Experts of a small language model: 60.8M parameters, 8 picks a token.
Below are experts of layer 3 (counted from 0) of a mixture-of-experts language model. Rows are named up (a neuron's input weights, with its number) and show model dimensions 336-447. Each number is 500 + 40 x the weight over its row's rms, rounded and kept within 0 to 999. Numbers have three digits each.
Before each expert's rows: a language model's description of what the expert responds to. This comes from a sample of Wikipedia text that the model never trained on.

# expert 16
It responds to: Field delimiters. Colons, semicolons, slashes and pipes ending labels in infobox lists and career tables, such as Genre:, Born:, 1989–1994:, (9).
up4:447515499497494476569574456513514561554506522537533541495512465579447445566508474433484536537475474526510463553533458521504473492563413527533473456570511501482475496421485504519508507523574467457534544526576497500473534518474499458489493470575401484534476500480541469515520480567555484459497378458521437486504481529497435528497439502506
up5:455463472507473524499461502481482546525504546445438486520491539453474493427510480570423568447494492459459515436490523513595465513540436492573464556488507534523510458484501501423548483513513504415474595528527447477503439511500474579408427487487502496486482616506517521446512522464456505466536464501497517490535446446525474462443516467452
up6:518516520499495559491486540541509518476530620527516521411454565496534558424497496475471471490502543510521492531509516623463486464424495446476485519447527508491483490497482516503532468473551535526446473443463536511493463447507528524507458505432509526608554555505475464522465521470544518490509550524507591503584509609518486548484494443524
up7:540492465470554536502587526552593505566476506497462493499549466488504489500551408497500435461486462575494449516502462560481579527462499455451446531483569490515485477538425492475520542502515510541527468482493448535515469536492536544548457485450505498464543512486453541514502536491515640442534577535464490536490505511511473526442519390463
up8:470378480442522471557464469477457511455478500453443517448475499492517466372442500503459536489536463484445498487519538483558463516550521485505542520475442465488559500456458497497557507565534460454432501423555467443512449490519457454468464424482562483494458563552462510467527501480438532494518457604465499492512516464520496463455488508442
up9:517564485519499537473532529507469533488412571487493483522475480541524536501440531544533535491484509506478479431553469512539506520548513512525511541467555484485457443577450471542480484532517485594523533489444504517491505521536480520508457545551578523432493525491478501490455560464540519505518575500491440495493486563514444510467471489538
up10:443534485516518460511489464467579491521444460545494490491562511553519524492446560535520467510516480519536514494526400440489518553501523398452491560484529460488468477572553523543500592485523493566527570512529567549511491478493526512446541501501529451465482465556572463494428427604503519535513542473486471541503517541511525469545483499494
up11:505493468544528441552404519439511488480462387451527512474551514504554488518436570521593496472467530543523494525502493507578497492456540434555514534429477491489467458585536531548479493511462517528487560500554470558527560510574519535556519524507497462466473468494510474516585493540488548465508540466505449508515516527510534516528505500486

# expert 43
It responds to: Short common words. Short everyday words and modals, such as past, port, side, can, will, may, mostly in prose about ships, roads and travel.
up0:441472491507552514441512511506567474514419590470492568443528488484566536504431510443542491484485523506515484522448555491554488532448512480466557454480456473513603488505566506495524487455467472523525544530472497526523433476515460476475476486410492450482496535528475521502537454484437439490535465466527564519539554489480522520487500488547
up1:421525493472453455571461503527474570520501490421501554451439534507445572481485529484548513530498502463541453493547438547556512526544493469586426484483469459456517490501496474490509439514519555602486501502496520484536454474500535469526474459389530517494482593528527470497466467472512486458506481503470522500506492552507505524530520569445
up2:481511478464523463488488522492532551530502489496486483441499509529476614475429537468436534542519539499497472527514409458503516566426531424512483515537398444485548473474470506459448499504536496598536492563507566458534500497506504480535493510475505528515493455524515472471499418466478532495522455479493456549579518518495419564458472499523
up3:494530481555489457492414565502565469430445540558381464495550535437528444508495499513524469411472510502548526493527461495521498507448489494468458588491508532491449510472553516528430428508511509472458476512480437567444526533525549514393479497557443543469529504502466553577492460586527475587487510542519516536499521540543472500510479530519
up4:445552522454494461475445538533499481508548520542510560450546544541553523490432466529532508483519599487501500504496526483400547568539533437509538460520433472521577465519427524497504434564503532566503495507533540494583434467500524461481493488548508558446527488476469499462572490531460524514510519421445491518590467485539568459486510461470
up5:481522441498602537531493603562517486508472489491472531522522549505464470492568502435468502411477546495474447502471500464484554514517397487503463483509482472559506447553430577517520608460527511460556536522504497466501493436507475538473509439415522435489502482530494479483510521588519554461505558461534431464488504608580528502494464523525
up6:428524449446566510486495533483492468529576519467505551430475508512454518529445448449494489505463574514434517457517516545475568523555514445553532486463519484506550411502481544527454478474516492535507576497539601504548477462550507429574509529490501517482510461538590489440444531465473511480472465486540432541562459496544447536499539471556
up7:468465473511455495443555504467496574481508575505435514494541519504542501517451504459457496438517553562550490541473424453585502518453532379522524515486470455504589486563505497587515507532495572497555480486518551502491459466486531505506499532464509498549464513491524486523492496507477499542518546534514489498487561511492535538524546533438

# expert 9
It responds to: Names and table cells. Pipe separators, blank cells and words inside table rows, plus men's first names such as David, George, Franklin, and initials like W.
up1:454603429453468521460398533560595472444513501511498493501520524457493466539478495495507560446451522414564473539491477520524506539508462443518516449490405488518473492509521493508545456548519583540536536540490492465505520517571533589453512504505502503459574507514504465499444514460537447551566442527465522507514468507493441512484463516473
up2:496447487465465424492419539503478513531488531529451523488457491463547447450531463566527479451458572431455495448497531523510593503445475492539510503486489503477488486506452513514455457480505502439494512496498535454476500557502480507505436453527477500417500471535571492389552444469563565604434503453431483521524513500480466504489504467531
up3:494502486517495440531461558521494530612473517449543574451521512463536420457494543498497480450500483443534438483585521471487635496503500434486508526466489483466488409527468565532461497516523572511550509496473560532533485489609483504511481524485533458485483557545572490423521442452530465540536525492475473575521490540495436529470503496460
up4:503500476489487440482465483513473519490491515524443520502465559525549535407443578472438538495562507502487514490483488462553493537543483488484530561531395467487612543469535482484433443493443492524507485547502492431511525432495551482492454515501524501527455549504503506507453546507549524510511473437541473544501482498548452513420495558553
up5:511457390544516524471540566510502534487531488472456531539585504475437466482470399552470451442497494544547487560491505591498538565435495513486502557444518514607460521572471518540520581400468530530552537475529542568507494525556532493507488456458461514455594495540520445498464555485468554500505494476472518458511537518495507495543506489416
up6:481568452476530435481494491545504569539540564474474487537501555528480541450509494520493506438493516498488453470569461498521553534526463486520476470516448461516507466492539511485562566504522517498535539534450495555529504488486530522451424496507512471449510436500571460459531490404597512565558490531492439521523408498510535514482500492569
up7:478430463517515508493535463540477609454469579459540472442501566505571580491495504454454444439494548441463482486500496512535530469414496474494506528514438486475497450539446511514516552509568499503494488526499493524553508482561485526520478526450559491471561505509511449517497479387533470516534511498521494528568505478490401497447511466575
up8:461433485523455454512462498542471517466551462441439499484503515504557455474484537493502519477483470560487499475482496578508478489525542542468509538459450556493532472504499513513535487506511548607470487512522464463520543563541445528509502565433526533617474543514519461521548498458566525515533466476528547509524531517523466592486551500511

# expert 50
It responds to: Mid-word fragments. Word-internal pieces inside quoted names, titles, or foreign words, such as "ree" in Breeze, "de", "h" in zhongxiao.
up0:480487492532495452516493535505531544515475512518481548496456527547507484489435527518530466484372547529585444523582543478574496507533491436523446540447472516487507481439534509539524509483541491508514536495496575571511492466570511505451474518544513455526470518517511473471549431496530452539523444492573510496552495525470473538496476488499
up1:478531446504527473486415508489493533517490449548542584493476558503468595406487465463541512504484478524511487472512480510486555629480479505476546444502484524528559443459445503578496518503520523550517496497490542488509524462539489583525494472500590532470541460557510503489471549458469445501520510513475499574529466559482472579488614495466
up2:445503504472472450416459482517491532458511490514538543523481553477532548437465571536499507501492498494523460498443361439451543537474502429518519534514509423466494478564508487518498517545539593518569464502533573495546446445567638523475488451481553521552503541478509466512466467533544511543523478368521506468551509582545521522474515529480
up3:435528537555538487476427508499482466450529561502472518504518542498499474509488477495473540453455519491608440523472372464533545550550530494591545455516515522504505501535549482531507484531535532544598527519526555512563499502476579567495502498524521479516465464535490459510479437440500429536532502534512428549586469581470453587504486540439
up4:453570392530488493476517478572506538512502532499457570486527520413500490387491501559514486437453516488531452454526503571455505552525490460534526542401509516496526442499525512583431488528501536481529484520477493494539474475531514545508459489502529484454526505543531493413498504470482464619480450481463494527560510535541518539454545451556
up5:485496529455530469512515515539532499477535504479473510508521529477444559564537506489435566460475574392595426550495424497503573572490500484520445502489477468515529535542517503478462592550521536532543555580512532469567470542545518586474485499489459542471539478495560394512544511510508473577530517523492492553470554498525487493448511489469
up6:470545520508509501505537472483525509516547505560512551477537543497511497521543506522542472568503491467522519457475481529461488537477485420547411410511512505535546506573490498486536519522473507472529594536465617456531459522493534473539466510459434476507519524470512516449455546452575447598514473497508493532514570487562519488466444456516
up7:508490478515485436476488486545489533547451530478513543510532536550505552478483516508547555504518498464535510461508488572448533570469435480481549494493462514509495417493509520485427530545520517482440560544464487487493430399504514525455419479484523477484489538536560505537514487455537541540496512417500579570490496573509520535541512509381

# expert 23
It responds to: Infobox field labels. Infobox and list field labels such as Country:, Spouse:, Personal, Military career, and U.S. starting a list item.
up0:495615443524415513512539595538573512479529453507478461491499499526414420500449494492400472518536474516500501525550521486517475479523417519495479484490476485528474490514425509469549556520528464457517564502508531529519460527481484620502492476425504469525489490444417526499528576529576491470499429554568495435523543543504428493496464484515
up1:513490441472481529546478447529536494469547436458538513501449498533443486499484521504456475476522518471497515482486493421542536563512517605494517539537445537543519484508489518500531492436501495476583531509538512529491544552573485507571385512439439517592436543554575474510506522412514457505552521524472492483477550421497441470535457471528
up2:455489453563504467560513526501435538430452492497512474427439526472530483443543481496497479449511555482502459506532485504492468517532500406473538444540486396530535485538464513510441498480515541524536509501537585438569404521506459489548497477509512513504543510498521515450539528480534514486567513451547491550550483544544434497507528506519
up3:473475499520524516485451559503524518512513513573555552441489519540539528569498530546522556550514420514503495424505491543465498467435517418578478438497535441499507462557567549467460463503510531505490575527466607434515499503514563524534559458527545486585482431528495440494530490476544480603476521486485522474558511579535523511481487552466
up4:404584501519523516449526523470497491464514518581501543454447509499523593428454526457480453525475469472483535409483490497561501536542514512469526453415472547460502458518507506533500504461523503470470523448519468479465478476493503508460466478461617468501456522497525426531482496522514562428467438451475431488531478553556487483487476491483
up5:472492425553543436493414612518555524491554487478470539435553494479532469472476559528445468394476516467501469454609517417556520604522395513514456546554432542491499454526479493533525496501520413430463499516460496506499414516562503517466438515460427514476483491491533467488484564355530502569516447510563498550507521444496514488540450551503
up6:490507552444536519473458475500406541484442508506505517543441508502527557518474520498506476545538504464538473526525451512552498550454529502472500514508494483455554527457508508457396488534481542538497443485551504550520432477542489487477449458520516519449498599555484506469578460454528492490491456479508543576504524499513530468438522433471
up7:487413479566507508522432549477487522488448462477527478550548469475546530483489491505545483538525597485503489550518549536523482424438517398473530525519508502473480498570511515517398548567515462548487510502534566532547556442557442496575509490530514525408488409564439453469542398508481511497489532397483467533559496538459476532478569528504

# expert 28
It responds to: Census text, table pipes. Pipes between numeric table cells, and demographic census prose with commas and median, such as For every 100 females, The median income.
up0:483535453452507529479488493550473504399515470504498455438557470496463502528491591449493458436480485506525499563550471512427469488528514499502436529533496495489571511488479544526504516513510475429488514417492481499462518501536454428476530427531491533509459464482469482486536573491513502589520441466574465503525484531512493483494490519549
up1:497502458429496529441472497525491471506384526524515493506542534464527532513524499494524496589554468478608468488537453468522605542504506469507494486422498503482536493591510497492482492457507644510485505424483507571512411492535550571425496517462449533516488573505541521506440527555507469521503503444527522508521564515508514465429510495509
up2:454566487549492424488502498520506489469523518486477500479508486572473462520493500489445484565482482519469475449533421465421542484454473513554480456498532571492499473513541488521456484529571498460430566448493493433495574515532536523479494475535540487580540455512563521472535549447524495490480512520508462519517427491511462530467488538549
up3:369565447474541528474499454532575488464462557503428527441499526462563528485540522500534534526477493498503480511502499437474496546518525452539523434455520414561559439516501490559604498559495545492501594591513518443509500491440507482547520517473470431513450510574521501487519461542464491594501467544509474503534432570592476484510492519497
up4:554541437494529556420535463578558508536530539478463498492602513463536525549456530493498508494506429472509486600488548538487495481519487549465467501464532459484537435495437511501553561488518498499477455462526445496449518430520579503445483515466478451519560442496474543481505595434556552461499439519576517533480509520435443517443471472515
up5:459460521536514494587452552481453506506555481525506518491446482509494431528478522492495567481530505495468505422455472503493515534506522504496486483429518531562468471528394463461488543545488507497550543511490533460510487502559504474490520473498550487523593549476498463503479554535521512436500536466525452405509474513562500507578539540422
up6:439500457422501429612473519468508495573454445455441535437542529510522488521426525477547523522519495560450500495602405506489488507454501506565511481497474426529456462436584513462505517425463465530484542555480468526509476478517507507539525524442593492493538560588524506515523512502409458515467500560511480510515523462577587490513581512512
up7:506454494498611561567514499527479545507506434564494527482460624501477546505515494470489541446516514512507554559569478481584474482510483435514483585518487462529515482558517488501458522499479487508524480590569577468517528476494536544493453533494460437522478523517512517481523531532525493516476446543538513498516493468573482510483515444472